From a checkpoint of a small mixture-of-experts model trained on Wikipedia: 12 layers, 24 experts in each of 11 layers.
Below are experts of layer 2 (counted from 0) of a mixture-of-experts language model. Rows are named router (the router's row for the expert), down (a neuron's output weights, with its number) and show model dimensions 0-95. Each number is 500 + 40 x the weight over its row's rms, rounded and kept within 0 to 999. Numbers have three digits each.
Before each expert's rows: a language model's description of what the expert responds to. This comes from a sample of Wikipedia text that the model never trained on.

# expert 10
What it handles: Month names in dates, plus year digits, day numbers, commas and table pipes around dates, like May 27, November 2020.
router:436422557443462492537506525529476500453506541505542427504546485455554511546496517510461521505512502543512571543529503502462543521481535477520535489546507447495463443419607470577527456544421502504523383459492560540538487479536489486546536474518576467497492489512457475537480453442482507496
down0:533471415502475548514526484570510556534476542535460466544505454491502508484468504473507512537471504483478510491523510464386453467450416457501526502523464514533590526439523501515480518506534422504465475530496506532534482632492511512507466511535507503523555458579524552381495441474475477520
down1:551510505526485494404417497491491513503496544458502525519483516450433471519425556516527432495535494545496466498455544512463529435541482529555427503519460511487484467563532531532478496430495512500532534613460507464472545499429501424553472577539489532514526496515565479479500516595479441492
down2:473543532416485572534481516499515527485468504480524452552483463485480492477566492515443461474520446450487528564541468435526594544576489483425510505546506512416476506538504448539521414518440539480548465462513500473550522539541559507489513584495463464454492518437428485538544462497462506513
down3:530447460553544475403433525552473422492519507491446574460471495463486514485515530515484492518497448528522494456419501473560504606509495515514441474499495559521530491493475550384481499475512485485424518464580481495500520491536470583513496539437520564544499473590498524509477501505510506545
down4:498509460530523497505419518468511567511541493504518554546387506513499487461424499485530545521487531536545407473543410488559497488504507535498390479492486530544503498522506515495465556501474415505493491530481429515455485510547522524456405527558456520505500458570463514561512463549537536474
down5:479490462398482445566503478504499521525495478456555470479485454542494504566567508530475489483484529562507515503485524471507549571488577519521486551523526450510470558463508520569543506544470540509488465468601485554519391467513508548499514490442544516390475490415466482539472520487494451482
down6:463562496554487483527499516462465522580502491491507477539479445475521525454510535516537535455555530478467541496495402456520536523594530493456511492562470480400435476522481505430503498431453492536512488460521504531486514466501484579475594485519493448506559526452436489505464515564517493605
down7:487599441503448549496479487496553533515499511529422583534513522459457488484506468525523463482489511469487465446519522534519447492516544493527496442554435473491494513455467602464471624457511503488494567513473470433519503487523549491479466469465546590488428494502568507539530432491480550491
down8:489419407564478543484514494404491510504508468500496469509410494428475454508462536449522513457482466482540509446541470486525529524500505466456485525442489446505471585454554508531525565553545521482536533555441519500476529582495475537574505501571499460525522533505498511465531598502446472514
down9:481517503532508550504492494504514524563553472524470432417489476459492520430528484489485517436455453484489526516492500561525518568512443545585447543519505489565506477523477481478466512482514525453544466403466452522446487448519477445433532467555484526508524529511467527469486549620536518603
down10:538505538477490466418476536505570450487447559468443546462527465508485536530476489538568514572493556453483491437497503484464508520542451503483425508411551511472558456476516544461479514412528550500415467533514439542486480512440514554494510532495511446552560476523593533492503483537505544485
down11:474499559458554505538508503446511480532473529457460497523505484453437543445535494549456511519550529520488558528487532477480541470467450497489585537586553464545459468422424520486463544461430524515398504448519513439571451492559459493546501489504529503427554481490478536561508472537487516460
down12:486501435436540475483586468492487522555501426468560416502455495529565490521513493443500452463572423473472508537507541482543481431590567506468535533544495443499549510528521431525454471460504543488462496546504495553512499483536507524517522516507463501431444523475471533443457471552582486476
down13:535515561541510524514537541567493508511513513478575447563468560455497516483515534458523452553568454469435520532504556532475506452537493448512431584511490494503481444519488489539516425552457458536532530418546473504480508459529491486467453488413503459459466465500557572535463470444451448468
down14:459520559486447537494482537514579464419498471520506489502524502517491510512475384474553476524509486486575446527523438520476494482484506420548533423504543446476432498495554474487486546540512564522494432434507462438560535504499529498524557466475568476516477552485528590541530494455465546464
down15:574413462528522499550499442536518459493495531419519486515471482527541498485460451441471505496528532557487519572500536484563489476447524494509562524510466487558504539507501436519507533500429442543437471473466481505549441507480509565607476490523516474513510381539479526438486486536582507482
down16:474552535498507445507511533451494503510551481511489487504506499425442595544486501507491516498545483508467527560483557506476528547487501515480530498614561561497465406519523464456470442451434537466555484411555486467487506498504422492431488426493512439499544533501504549491506598516485508464
down17:506493510518540532504531462502528531492538501540485533482508548532467396521465506475466468539497529483549443470514590527495473505399446542534461465493494496531502520479401536541481505514473430531492526485459440517450528484451569473504446518542518587483469451509589491554505545516529509384
down18:564562501508482516402489484501487372484493546522504516581519509542482494504477477419477432543524537507469512451483519491544525468464466505568492443567433494444519457514413530474547521517523560471604519547493469485493510485450502500515460529413460501524542521472539532540493484533528523506
down19:499494499462543415524461523491488500439434505508592526450545479559545495538476509582532574499449484537498417534460473562520483511519529471508502441422465479475466450487502502462501499510466546469517486530513561544450453484486518424464493504540572464483481576493506527540458575579469544527
down20:515499439493505497518563460535517525452493499523475469480445448528499480519520492472553521489505402529523580503408532452475493494462500475499494429485563462519456499400539612547548614487502523476491429538498558550560532540534504542482521487524498458449513532500485480504441525517512445481
down21:545457449502467456436488462461512542483568547422511501546478457495532550490549496544421478588461506456481519521564478495539482488546466531507498554421503516493518520567580489529584478563518499512502505530485453536539495535471547421419461531507446459509482511504532464442541463501446460463
down22:499513491486540508567472571543526492492430532521509563408478541440492529568538449544460535528487533433544472494499485568497511468495530495507552519496514453540459548507491532497490462560471462480477517479405541510447448530453476537463488495541551565510403470525562458462473508411478515442
down23:518453490571547505418576498481443394491420456473538552537526472519565539461515508485544472466537462526492503485451420520515455452547523472514492500519509522514503451533483483440523555450548503520535480584562529534404527491432502495520501490489525472517484541570520490521444439504491505558
down24:515415411466465445557524491504487516463494497494567445478456463538510482496482568514568504514510439570503471455479477471489510518561517475545499580504373527511503487470544443533508483569441487516503475523531530575509456499489537523454465529528455508471539548531587471446460456509497469545
down25:539447469537506473453568546442487576443505590484534542472480463512496510521496515567471547498483496542413548512462499511492576470500473517506497464558497434465480537607544526537526504489468398592480492527499551485526447509466508528493438491489550481514465507470518466492546421491465461472
down26:578558477539478430474389556488526465421425520558521441508496515560440506485529522488510432498475515507413552459435482484482533510531452520461442508427542517491500459501550515528517585555552507492492441513549487473468481526503525500527496581500490488504540543442530550465529473488490507525
down27:436470517498470432517479489513438533572481539562541482550473455446499477480509519494482523446511454472484530523448484507575549546529475536472516549568500446575534527460443475543486437580496522474488525486496500424473445546516491485530633483484551514498521483524560513442467554477497449457
down28:436541549513564497481466535563497405432471547523482509520554527500536517468620478545459477531551535488556528471516509526461519455466499559471540489452442498555527470471515400493485493431476490473489444440519460462540500526529506464495479545507487509454448447464418569512516522471533495528
down29:510533553496502594496486418464486473538521469467446458438491516442478502497487569561558564533556492513543444513536477464473464531519443509491506470507537467542468434405471464494553511484477480466484463506534549558485512448525537531519472467525555485523523427608526455518544530504491425545
down30:526493599504500451499539463415518444506531560500540472539496467515397487519500475527481520496498492529422563515480484471537509520479538538431409544520561423473518435494496565470499507565494542466493543430467514428514520477495520501479559556547460476536529512498498511575477431493505523447
down31:448421520549434515487516540542438549519439525493479454405498508492480506476484540481563565498495511549464480561441539538468561483516459513513527540475523512510466467481508458487528506476491503510431514462481529562489538491514474459423532422580488445584571540514518473436486571543507513557
down32:473510548431477461585541523499602542476524496426555543515520444487525480565448470565480503489509455502580493491527488475475472562455505538531531466458499473553503494432494530557519496519423509477479443530499589462511441491467489444506465432420543533479541520489497439496453549488503536506
down33:478562540514534503463449585559483450433466524516406593564528483474401518493551418494469461565524496448512467436523481439491523456494463475524478526563472589495507487490500503507552445543544526510515489481503446457543502462517479512500546548495479508487520482480513521567507546492469501425
down34:537437542505412397491453502482465491469404468516539457601522528542530485453500573495541513497478507511438477510479497485489518487500424535527455489494574510505533438510512494485513572500490540483443511538537510537493507607552501475473529546498494463520528535400443561545502464482507508486
down35:578522515527556551553557526433482504445487525437468509468513524519505419455465521617475467458485450516511499493489516487522523545495513494514468452455487505484479513578486468498600510479484498535505510565458551445402492470485495447512475460462451501564435484521544422491506513534574549492
down36:509498485432532480512533493476471433466603513466583480451544558498570473571516526443436500482515530513503547513557485497499528540513500483487483531504515497598498557445523494508482399484517507484499515449487495572492446533442455470501535516526508437480509438461403487568415518508522497514
down37:475494422546493454450511473535564562461543541426557469515509541449540482508519516491489449484496473490533519488511446543469493431496500467450584430510570466604541503468532505507488518509503422464459505556510427490554538596515515518539471510415528476485443475484489553557482494514495477485
down38:460487463499541423533525458522504573489528520527517471504449459509527487354509516461494466498471436460492493515478438509545589532464480528483487493534502445518593506560580516557478471547503561500498439573480446486543482570537521478507541503479492447507488498429506488499539491538465436517
down39:406498506498535515523441445537503586502532522528436478445482501511488512508501462478453434465463550496467540513471471518526441536462523531443521572462521521515484477510467465490477547533501491521501492438464533527639551557557499451544585548441432451449464492531485493526481460518521487551
down40:471473488458516429598494432432514502497550524525496499543506485514554575400533565513458474509497462461509565460452421488523503559464501501494476487476540500465523516529530491513550440529462530452520448573530516469580460545487520558555520479477509444501496481466459427451579512503529481534
down41:508536465451484438491449442507531448526539497493528553532444540495477549530526505539542506509456434521501451482571490505502541508536516574474466545528474440485462507473458555481489513487519475425536537496452469481458477489558538607482546417466535580456537489451529435570559527479483450455
down42:546467464453578465485537530502473432484492506498485416511584561542569504509440457451465510534452481461496538500497523455535490552473547457534548495537527445586437473462467473545483482577521487515502597518445522514560451512526416537519511471471530473480501511486409565490488500495512502494
down43:543546430555552599432524512489446462512488486511524479514547498524472524489508534521498477600471483541531420461504521507591428441467550423533521432527497459534499493521507540491513497520482476482450501516535534481517469431510569512456453450513522494498453553465582559515462472486536438476
down44:482482535565517596500523489529534531481491439447519523486480473492525477526499457572503550493537530491514451548482524455503544624398480479508517593463524483498506511572502475508515546457458511532443495509570532474508480411455538463484501514433521486506526498500506451427436491489529482412
down45:542521556495486573446458518512480389473478471476522490555525420534532510497493448508559472488538489496497534478530505532481517473505484427552486471515436525454575520489480510468592525433553505504500519513509536470438450534397576462524447487509437513479519520487476576539508447542517545444
down46:500571435542562523487517519488524454517507463495509545509517459523522450517525479512532439540502521444506481483541514494567510476445532460497503474583506501502505492493469495484465543462482572494555491617481505440502424480462515491489541562474465488389479577487510560534446546387467479458
down47:532425486505505416476452550518520563492427482472493511535551482502452481585536531555561537493426562465442456493481509486494484541428419463525457524464540546533488500535429510474466497542528515401468480505559519513510446514565567548522509600527477513485494475498471505489482509481536473511
down48:438549522514431447521407493498512522440493512531456525537516524472419506540596508509519496556547506476518495549542554528442521523470464510454571495507486545521497412519508429403495483430525552461485452437472461506540535490545549495497453505435465504492478531446495490555513500555498530545
down49:465483595527476501549456492540520493406516500496488454477526523475491474474557476521540466504552518454512476541561501536418541485473491460456549469444514477469489446489505446423450511444509561476492430484484551456598563494524554516559534502417537512485457513521431534532540518454497555509
down50:427435541523435445546457507501510545473530483489581491482512503480504440516540486497429514478430532517491531514468580472504538552549460483493500486477524571461465518526462404490528530490570526521502541477544592532490476457491520522461527530525539432550487526442452492574494427559457477458
down51:502462450409543438508486456455488403419529490469512543547511516485556439490547518574491501596580515489577481480467525464454492500486509417550520489489515559515530462519519442521495491470470510512467430537463546526468477494552490536520535498446511480494498498487472521544576503509473587549
down52:521587476542442482534540471546501437531512481498444519485504417499453587514438443492504453524459454508454545538467443488456442524553507511460518555459426510443519517477480603525587561488504532537542449488511487492474509493507559526525520495545503448519476477553517507395494513529523508508
down53:509455473452547462465522448528525575466478552529532476518455572479478479527448482490468545472469412554493519494493532536510456493476429522592454502518521447471498537491520572569542503553530398526543548523480549495486447519586492504512440450457536545475450491506550516488454521530516480440
down54:512520478553546520472467569514464474521411477527523498477422438591474501469451492540523517502467484529462477447435479434487522488470480477475471520467487546497504522559528529464528592548583522556499458498468480494485520505455571523500467516508470463568521565402495611495510447478498510504
down55:481550529506480451475431475485586556503520585569517518485496505462486541456439464593508475568405491518492490472508466520474552517465427472476470512521518497521568527474448469491526535571516530512500508473433456464489516548417545506468471521514502476499504576484525473520527582400472514502
down56:509517441554522553496566456497498467541486486490465523561456428537473538457501588502520438490507448497475477428515525435525504523529462492488491510527465535470527523517553484444547556501480516519555533575534413441478488474462564513439448504488430536592541459503536449494528483531503475586
down57:514444437476438499527612527505520515507483531488546463522486438521535441483505550524522506501458464505489455531498478457520479598511485433497440447455543484597521466504582500470515495517546463532448486453409487558479496471599543474516558491552486459504443489486484537461468543500542526507
down58:568503510564450553482538481580494524480533484458565492550504474516463537483535514487531460494538413503487432513496452515506523456522444524543525479507464462535486539658525528501492490506449485491471525488438547415508459461495476586459497492514447496479449509518528518511561490437529422520
down59:528526485437492468595575484468532513489552544443535478450518491455487503557469478481494469568504511530525487493532532434468561477554455494431458412415482486447593536482515487570530529454477505524493505496450543482553486483473547471504574561443472483522541479528469518541433481528464517458
down60:457517547516522524515526500491508461451551540469520495454520536511483499558467476563438538501536524576478483495459419550539474500481489483520493497434463464452524507555494552555453508438429433537493578518519636461503458512415514520559520437507572522514467491542476455488493530464476508463
down61:481455506529496549514563490469515526580415403513412501494487466458533489464456476541562518488528475446477437446467558499555479530523515418486489482505427478458491518536517537525488543495488497551543547599491511499446498502609551465482460475515471501493482506508549556481534432532505544502
down62:412473468546537603438446486537509544495458530497472576512475568476494513485546559448498529496447531463593493507486464466555545481518476508514516451545544559469493456524513467480541485467464548492456495511504524462552562423433510559549540441468448487493530479492458494533510472499497445576
down63:465514476489435517510460531546497477560561490590402467491555523465486550481563512500511553556488513436526445518505462525508481552510461500544546534479424511463471586482413460417480518498497509494490481462549456499513538449422489452504512528459497492532609542534502508450504518511461500537